From a checkpoint of a small mixture-of-experts model trained on Wikipedia.
Size: 9 layers, width 160, vocabulary 8192, 9.45M parameters.
Experts: 16 experts in each of 9 layers, 96 clamped SwiGLU neurons an expert, 2 picks a token, a softmax router, a shared expert of 128 neurons.
Training: a variant of Muon for the experts, 668M tokens.
Below are experts of layer 6 (counted from 0) of a mixture-of-experts language model. Rows are named router (the router's row for the expert), gate (a neuron's input weights, with its number), up (a neuron's input weights, with its number), down (a neuron's output weights, with its number) and show model dimensions 0-159. Each number is 500 + 50 x the weight over its row's rms, rounded and kept within 0 to 999. Numbers have three digits each.
Before each expert's rows: "mostly gets" lists some tokens that are sent to it at least half of the time. This comes from a sample of Wikipedia text that the model never trained on.

# expert 9
mostly gets: "ation", " this", "ations", " city", " family", " Total"
router:499442505462465470545469547451515359562549498503427483616542447513519595477512441420426502511472451516422534531439522423522526441478432547475534397559512501530485468513507507529557525504590572472462480499446436574468517531529511550497537528464442508506523452504474514511456549493544531610458541600498587561483572419449459492553519531559484508523616498439479501584518538563530604551514502361561513435522427555454505493599529515525463500467513454469556377548544467528548533574427507
gate0:509490549462486365482525487566518438372533488476415525550505387515478439535530473474390477526512418482495485499498514383520488485571478560532538479417541496582461475496521542510569521455526432428451456548410556466500487491516495546529487520519516499473517536484501431452490576435444436400472512476552545468447495503552580498527493516532432564472461467475483470396510606537464504465588551547589446386486515558439514568422469537548583493450472536538492528567441560532435499518645494
up0:497432603482513493606508516446446628472523529512494456648521404543501564524595473497426470454476454520428493518505542486455519570514538475551457546475505532478451454600411535516520469442470519530504514542487544517472476588423461489577517530472569522561520519500521555526543467435590558496486525414477510517508503527502554474468436582525393516536449461480536446570508518511428509383468631470507458412434528523502527569523499527507474523485606605610555505484463594557454530479502498
down0:569466543458541527463514440535505518459510438527493473488486445489593528524489421608494458504460498536485472574502538471537511580528535441575526486491534573509598458472492527568442629384527442418386524617595528485453506522521534550563539506443539446500536522465477513493469418487521486477525448506521550437542496489428511471480523477552566484487486543450513546518561469409415397503418580505466565445531481445541440458573483453449519539584482587474585504504385468549443570529405444
gate1:512432480406491503491498543573481438498528435491528462516573515426372561480583396457523593577424507537525451486570495561458451457522509484502470546522543312526480538464422489395491534499548431613497537378457464500528438500549551451573491377581454431497569448568563480496464488492537498458505527508468537506493407523520507447567457505484521534481503438538547513488450413504475523501487445531437530486502431555506497492463501559562458578469429518523467501472491553496515457579449424
up1:538521505498468502555610500508453518508449362508419486385539564540463519517593489566453485551497534542484595496562555560510529553533449558492504586433523449458437484557538488459537578466498515493514445460477449432496532496562580473561431360499514442418484426500446499516481423541489507456399495621491498491443438416471450524496553481454579438489413491509521549466574472473517488540550416505517552510506457545507531478470436537507485522455520517515542337515573505472539497470395547
down1:589518571530523458542530493494507519527497478424583446432496453497411494454493401554488587501516464519519524611460481544491453485522503546569393426529409436457478417495548571534494560559467573573452547438500465489587492478426549453479541506592459476512439581565561525432445460536438488524500534494441545495534500540442525481500437401525524548493501470437572454559471437492473580554534540517528471510505517480517569446506449478523595558395541437510544411566524514575466441438412604
gate2:511423468592496529423448510491469473581435521548410486474510504416469480543501498557476442588438501483424586552524521564490490522503426559460504498505471472512463490422416548546409539502474493547551463548421424516467533525462512465520557505477474500542437457536477448445600532551467506544513547468533435577502500532528592579503453551526451534510569424542545469470477541413612549525512527436520439528570437493546487524581545575424507517488545493413506516569583458526471350425603420
up2:535543429451531430464545465475552583507497510545466549540566475599562542395545543514418522511569543560486474463514529417588470538468494580518402556471518451481532452523452495501475486540560494453562564521430438494490494566452510465520500428525442544497488475454525494417526485498390526546561480476475466481574525429475543398531568452511427561475495489398453401520549500482545524568519537472514638502489444449430402426524558505528467490419608503501555492478446498484571460360496519
down2:503525521489534475511582541531535586419515584515512524519551453631463513566597444491426421477568504414517597485536498463417495529523512400356589499551497414383426516507678497583520483484514473518573430529452537458432443481471435429478461578471473550485569512466532514455494455547527445523443542513447467475528555522468491517538421506505464554494450501488495536485466462552485533413452487466527571461570455566525527563497502516464521465458414559498449490459568525457501534516458516
gate3:552423565463505450553508525409545473503595468464443522547425506475484561410537500475434508569458500475519541436491585537419460496546431462583508504579520481511449499459447440459466469501463567471482411431460547489449500517555548497596512452489447497426419510525449510455534548457547511541524518501442590480553479485523505395481445456530454510519561447551479531477433576612448624523507492528441448614563435517612487477514473488468600494445448452459554501479527490450649532505458453
up3:497568484500524475514403531561427539584489516463506510548502498444463491490462434414529457429518529544552544436540534505590449470553518523575462565510544488503416525614447500499523492526421497492430494478480502422437606495543520485526545471553458618510578492491439476474438523478557499539470499435486501549459427470486490568455525334505541547427570453502488605526526485450508610472457474469452516519469543507467491447447623421525558446602512491584511513465474442502580585480606477
down3:519491646501571535539525505428421547532425442527548572467439449500524528502574442524521530534481491457529575521516535415602467402460463467478606511478441482506476492452447443471506459438573438486507564533517566504545464548491516477488520439525545506487546430424603493462485428560566386465564434526462508501453466485485516485565544478402416466439551515483552478407481594511479493573457562555494576437594500562540482554449463436607508466502488544502493472522397452519504507410492555
gate4:608538501496547463521559435515494465458503516461493605508516514521471545477549500501475589508488477584488399540618511455567492505512462535570504420492483434490544472445544516529490552396537503490506621458547443567529468501444465464435526496413418570536534547511442472570446534482491486545528537463495489599537478531483526418442526480428457543488521525490527544485523437558611475529562542483610538516662563455555509439490522527571498546494460526439429580508549465463626457493473602
up4:531491538525482573449475502495585468610517570610439486400534534502542510335521497521551550524401428534518460500528493489513523492502460462445571551508455531507549439433567578520502486497545538486398521555433500568509518502426452528517504470426433501490664535524452493460475473499481502430511588476504495511505599532370543547507480530426575454469420501499560512514549520452512471440577402560478480557522492486483473430470619578513486410510528484557548490497489453473501572492546465
down4:476487488486488552559541477501532429518535455514534467428513551533515529493479507533504453520510459488515409577550484434472593496507513526512490488493488427574509450396600563501579552433479435428531465590619517563586517587485455504488518573526497513524482467439398533458506397445555396570488485531577487456481485437499510472384483549641332547560524463478562552449515475532451483545481522476472437435477579510561466517498500452505549559455427544505539572582511503510553515459476542
gate5:443543576460523513503573454552573457615523451526465595444497482480510532433522415425575532437464470559445512495521473482484532413512547468444557503454468470436479510552382502535439531461576554533431596512515444504501447537556510518521475447468526446429542478400499445549506496568510449421453493424453515449464450575384553490505508538492446493519554430326474478414466475529489505575512537472503478528495546554425499487545389481498554476567531488458469445587511543433473458568495448
up5:418587538544490589563443478489500468455394445416495512506538537506423630452535481483496465461446488569557598521493535492474490566485472484575545613570537553520486518505462506559486509525473581467418550487585459507549582400492514577436485526558539519504498472497434481580491453509560551532500531339526510575515526482555548502511499550467398525476543502499528578438517567568521422505427499435554541573440566467462516516542487471548526412584483506439421487521499455524474461411544518
down5:434453531480525390457455493445490531543422445483554531513557464525487515494483468402422466556525491524442429405521486452459493510514455571507570553437562466462514555525579490476578573446571464471535515502547497603483498536536431423560493543513581563417468440431441398471489557566524448513486551493575500521587490477494490512525492442465462488664503473460525582497469534399539568444526487564543498565520527450486468488486481524444483513467578585561426594482583447421533526563561503
gate6:483516449489434443549348511431421409513484495578496454525530484442527510418648545566414502548484544538473525544436517363530507579489514438492579405529582448531580497495576478592495585550463513487484561454485439446382524498526530539539540423479521503478525565492466518501492472506429554460434491542537539538506537391536498460437514551535413508467551480525509491606502504485440451463598476448590454448474562477549556520515478440445489497431530560466497477460488477549489478508496490
up6:550595457545591456589534487529457601500455508494453456608516426497476481527568506568595527481516572516533489424485560547496499434507428578424457637463523426511472406446472486498466434431459445493535400696595555549561507483432524506541503506477485494453520531486451541497504588602532514481498527425492487496537527473581503548541482516526502431501516429508513513532485500542458472520555514486465463462576527548536475489486453544468490520550535458378514600469483468460438437469464472
down6:430413543439510466452478526490630430441480460518515565499514405475531583542468428491453442413495449533523545567506467528588528503496491559375496493572455459488536519469458410394559438545506393481508414494547528520478503498536522479486613556515532562439453502509507488485441583538507519557595464486467553589443489457530459459470471553573460522514436476466447457490438551512517468492431516472431598382448504451475441471466416475445505463591501404533462507536556538549490442493451530
gate7:473438500487554492487553458477530488419589422526386462482569510513479593394511499499444479458447530494587514518456593451527501466486539532484534583548597474519486557478460449511493491451552509442539609563542547516441542396442545621489538447525464422546568488560438510463540514425570517521488453398533555573496389423507446489431529531493477534516393509566464498515461541399500560561429515540543429452472491541553532499557493598480500463511469460431504438542536550540510430501465535
up7:418547464453466503370555486580381459573491500513478470444549482465511526553484488526472486614491463460608497549487462518475463507435551570601482541498569575519519435393502415464470515422532443406487572552545484550499566522444529516504451490573479546541510438491479447519472449459557498569573477387468587384448507528513502388546524520533569521449509447532474456482538517492432499452562562464501457448562530383540394568468519484452508556505512505543487495446496491515460560501457451
down7:514508495453542509515417502488511456518439605586527424399538494522410584435644490509503534483505584605573530509562495555510520482557484517536512487528530467503437570501446559563538481429405479450504557559487453451412477616513425449482583478582455516490509566482490527475486522545534476487534451498461618511427465489482507476471470494473567451452504487426479502508482493441402505560518473509507455522517471463521509385648522571494614508429454494501492433500441576431572513529505455
gate8:587519505504364465532492521505605434539473551488398512588517466562569524499530500501492487503553390610445550490522555504577464447486520526509552498507451468587344515502432570492531494492514433460455496513443463443477518509446490554553420507499541648518427436434485511457491506547496485466445531468483496512493558457500498565521530523457428567449582497603447478417471493527457461577540551475483508416544447526527461556544505519553467564536402486634493514492489594456537451535504520
up8:539441481509442446501458510511526500545461472563408486545571483489534591556418577458536522454536441524477545481466515536583454379487477489437488530507451461533420511550338510482489536490536536527539508508447463531465453536443519571562528470486573482511473464518436470362507546569412522442453419418453543472528597453449507580548471467499508483443617602645467467482453515458464474501578595524534536452404435490542444482528516505497479577534473532530567447492549559517492493516496498
down8:524498536406597462523523494463557543391523494608551481477517460475487466478503474591549531521482577486534580452492542517467521503515450536461493531500513494577477478482496522447428495510524475435465546465483468500424502552497507496443537346542484567483546415553471529384487504521564432517511505484430532493579525350485496491518477422519432505501508508650562442386602537447501511476491409636477516435464474535445472442480454469473461597492488523470555540442507534588457448446546508
gate9:504531591452523382410487503509480414423510451455482528451451514476521565489471499433493484411434461474524478501618513501535489482536483452500503523469550478553506534485496509485657452444448519522476475497493408487403434434575509450576436442544579527490527589612452478521466578515571470493515500569412465484418493403466588510563565452513470583515478562527556502415388462504537501498484548459509452539488515491472551441507585458525525519430595559453507396541483519489538466499483431
up9:538476566449454448530573454500450604513533576515469462509483541358512453554495519520520382537579496488476529524515497487425504477582429375550518451467505573554446528462422528443480500449526480464464509541610538590489404558506542486389419462498536478464513533488450549532498506560638435459444529519578469579467521560452490494483454471490485542472465521469507448543536553544469589493462406513524433379516521433468521560500499532445484472405563509595529469440523472458487497526447533
down9:457477442424471520528575421536526512551472458507558654375670494568466530472512455492527542508539572525457410485579524557482502481465568533527521484454476457484519492543531452460577529488494507469403486493447495525495509525508447540555521532532460480524513560474414428534421510448374551512536542494583484506603508489594577491562495476497440474549497462513420562512523490454568553418547574564524462549527559492535491453415576490474417480432569418491480498598513482523540499458555512
gate10:435523484451447414503587492528429400588593463458502451553456505512448474534479516452489533546524478533495542472562493472720488486573474430534482474454554497525502482557573502510498523572611423522509549506421500527508504515513519531503473501474466460488543519576527513510487486574495454576481451457530559595538593512509574522569561516556450554477504419501522428586501483474486509533457494451465453483541464454471464528528585499492507474536629488507578510473446513385547329519487489
up10:405456520574452422528527525497429499612559449508504484618473553476524468390481538566461499553519471530498407482505446437492511430509579478508519435494519443569478484493492481596436416487590440477479499524491530424504510433441496430574565526522564458504625409495450500406508469521452456529571555445427564504540532520472520499499517486554514445527541487503454437389581501481505441578561476479502454535517509492436437467554589447559510450470511403466501465387496491497434486510533611
down10:509421558575505584430451450485567555463500581447527503540651482502434505420567518543450453521443543469496523525482369500407459596475576505433494526479496511485530566520479468501480498451513561547543383407598525561561535507464548487510537486591530502453497521453579507535543469526585521386503539533551459509542432480502545511457444510546554501496536595504491531526499550504545417510578493557500472451534514470437536598443536605470531518491463576562474545532539493580443494515399481
gate11:478573477528519468552540451526489538538513474508565473466508423574442478434462549504495544485571471562495479536455537437549472498558497515508528509566527525480470460657487426518484417507469528534546534539422515519443427496494423500441544512546445527462455495393417537400482412438516455399518420532665540488565458423376551537494536467419467443472481565520459504505500551533442529362575506505551419497453451473540507471477486480530510562416493542440549439463495551507562470440516461
up11:518458498598539453479562344541552400574469547603572524498495490606570476524459487415471601516555526540527530523487467516513538452421458450508538558497548564564544558467503356453446509446453444364504535483534520511468465494530515462531532563623481552520539476519467507548502465491517511441523398608418471518463491473500503509444483499499541518476492442537491567533484558557460511349559485485523493414497585500477439461419490542568435488534470570489479475535514532472502485462467481
down11:534467430488508476465482401408417601413489507532478494565497530574542458570553517531541493443532570594452637501523505575465514583546448531452522495571469496549437585462451468520461543487483514508488493480517498479534450565510492457554491505550417415486546469585366485534455492582494358437636511493520583532427540451564551502585445486450505464498408505521526508449542571503404521496482496568510471438559497520517448509433492555491552432482524430524457475510462485518539457562525490
gate12:476479582428522362535563481522501508582490467514507479574477459409500521532562413470472557462533554552535480399461479509445506460396483556440443545506432440538462517564524476438475424470592537566467577549492440531462599624565470577581539529503586458506555466541437504510468566468526491584538459517566537468474490546519432523481576597464430555457514522495516495583480423565472511555492562537518493621492506507462501544475494503466501474563540474436533424497518469475600463516412533
up12:498506511519501387386491471558572431493477460580538449421464450504504552487480531391600506474493464467484536478462552460520467480468546424453496493462496549447456314511587479527540509410589574555441552455522505608574465525510549551476532506426448525534596453493473477548482544550475494555547492473430505469505517413419514483497463564428519467501504527475501454480526549510514389504553409457460508538586559511501568477518439377481493515544526402535491446520421488469461493482444569
down12:476503473529516365569426521538461446424521406474394479504495501440492506405415549450588526427487450496455461591408482426405482493402423506461527508487450498458502475523495541461510472419464521463502462501427541518445551516563584466461454482410478519518501476534574499447470453492482607489501478554471471529486490442495416463558571592614425463535515485403517579560515494550448454525530598511509469457544470439505425494568456480454502472496517482442517534584602526457464580463530478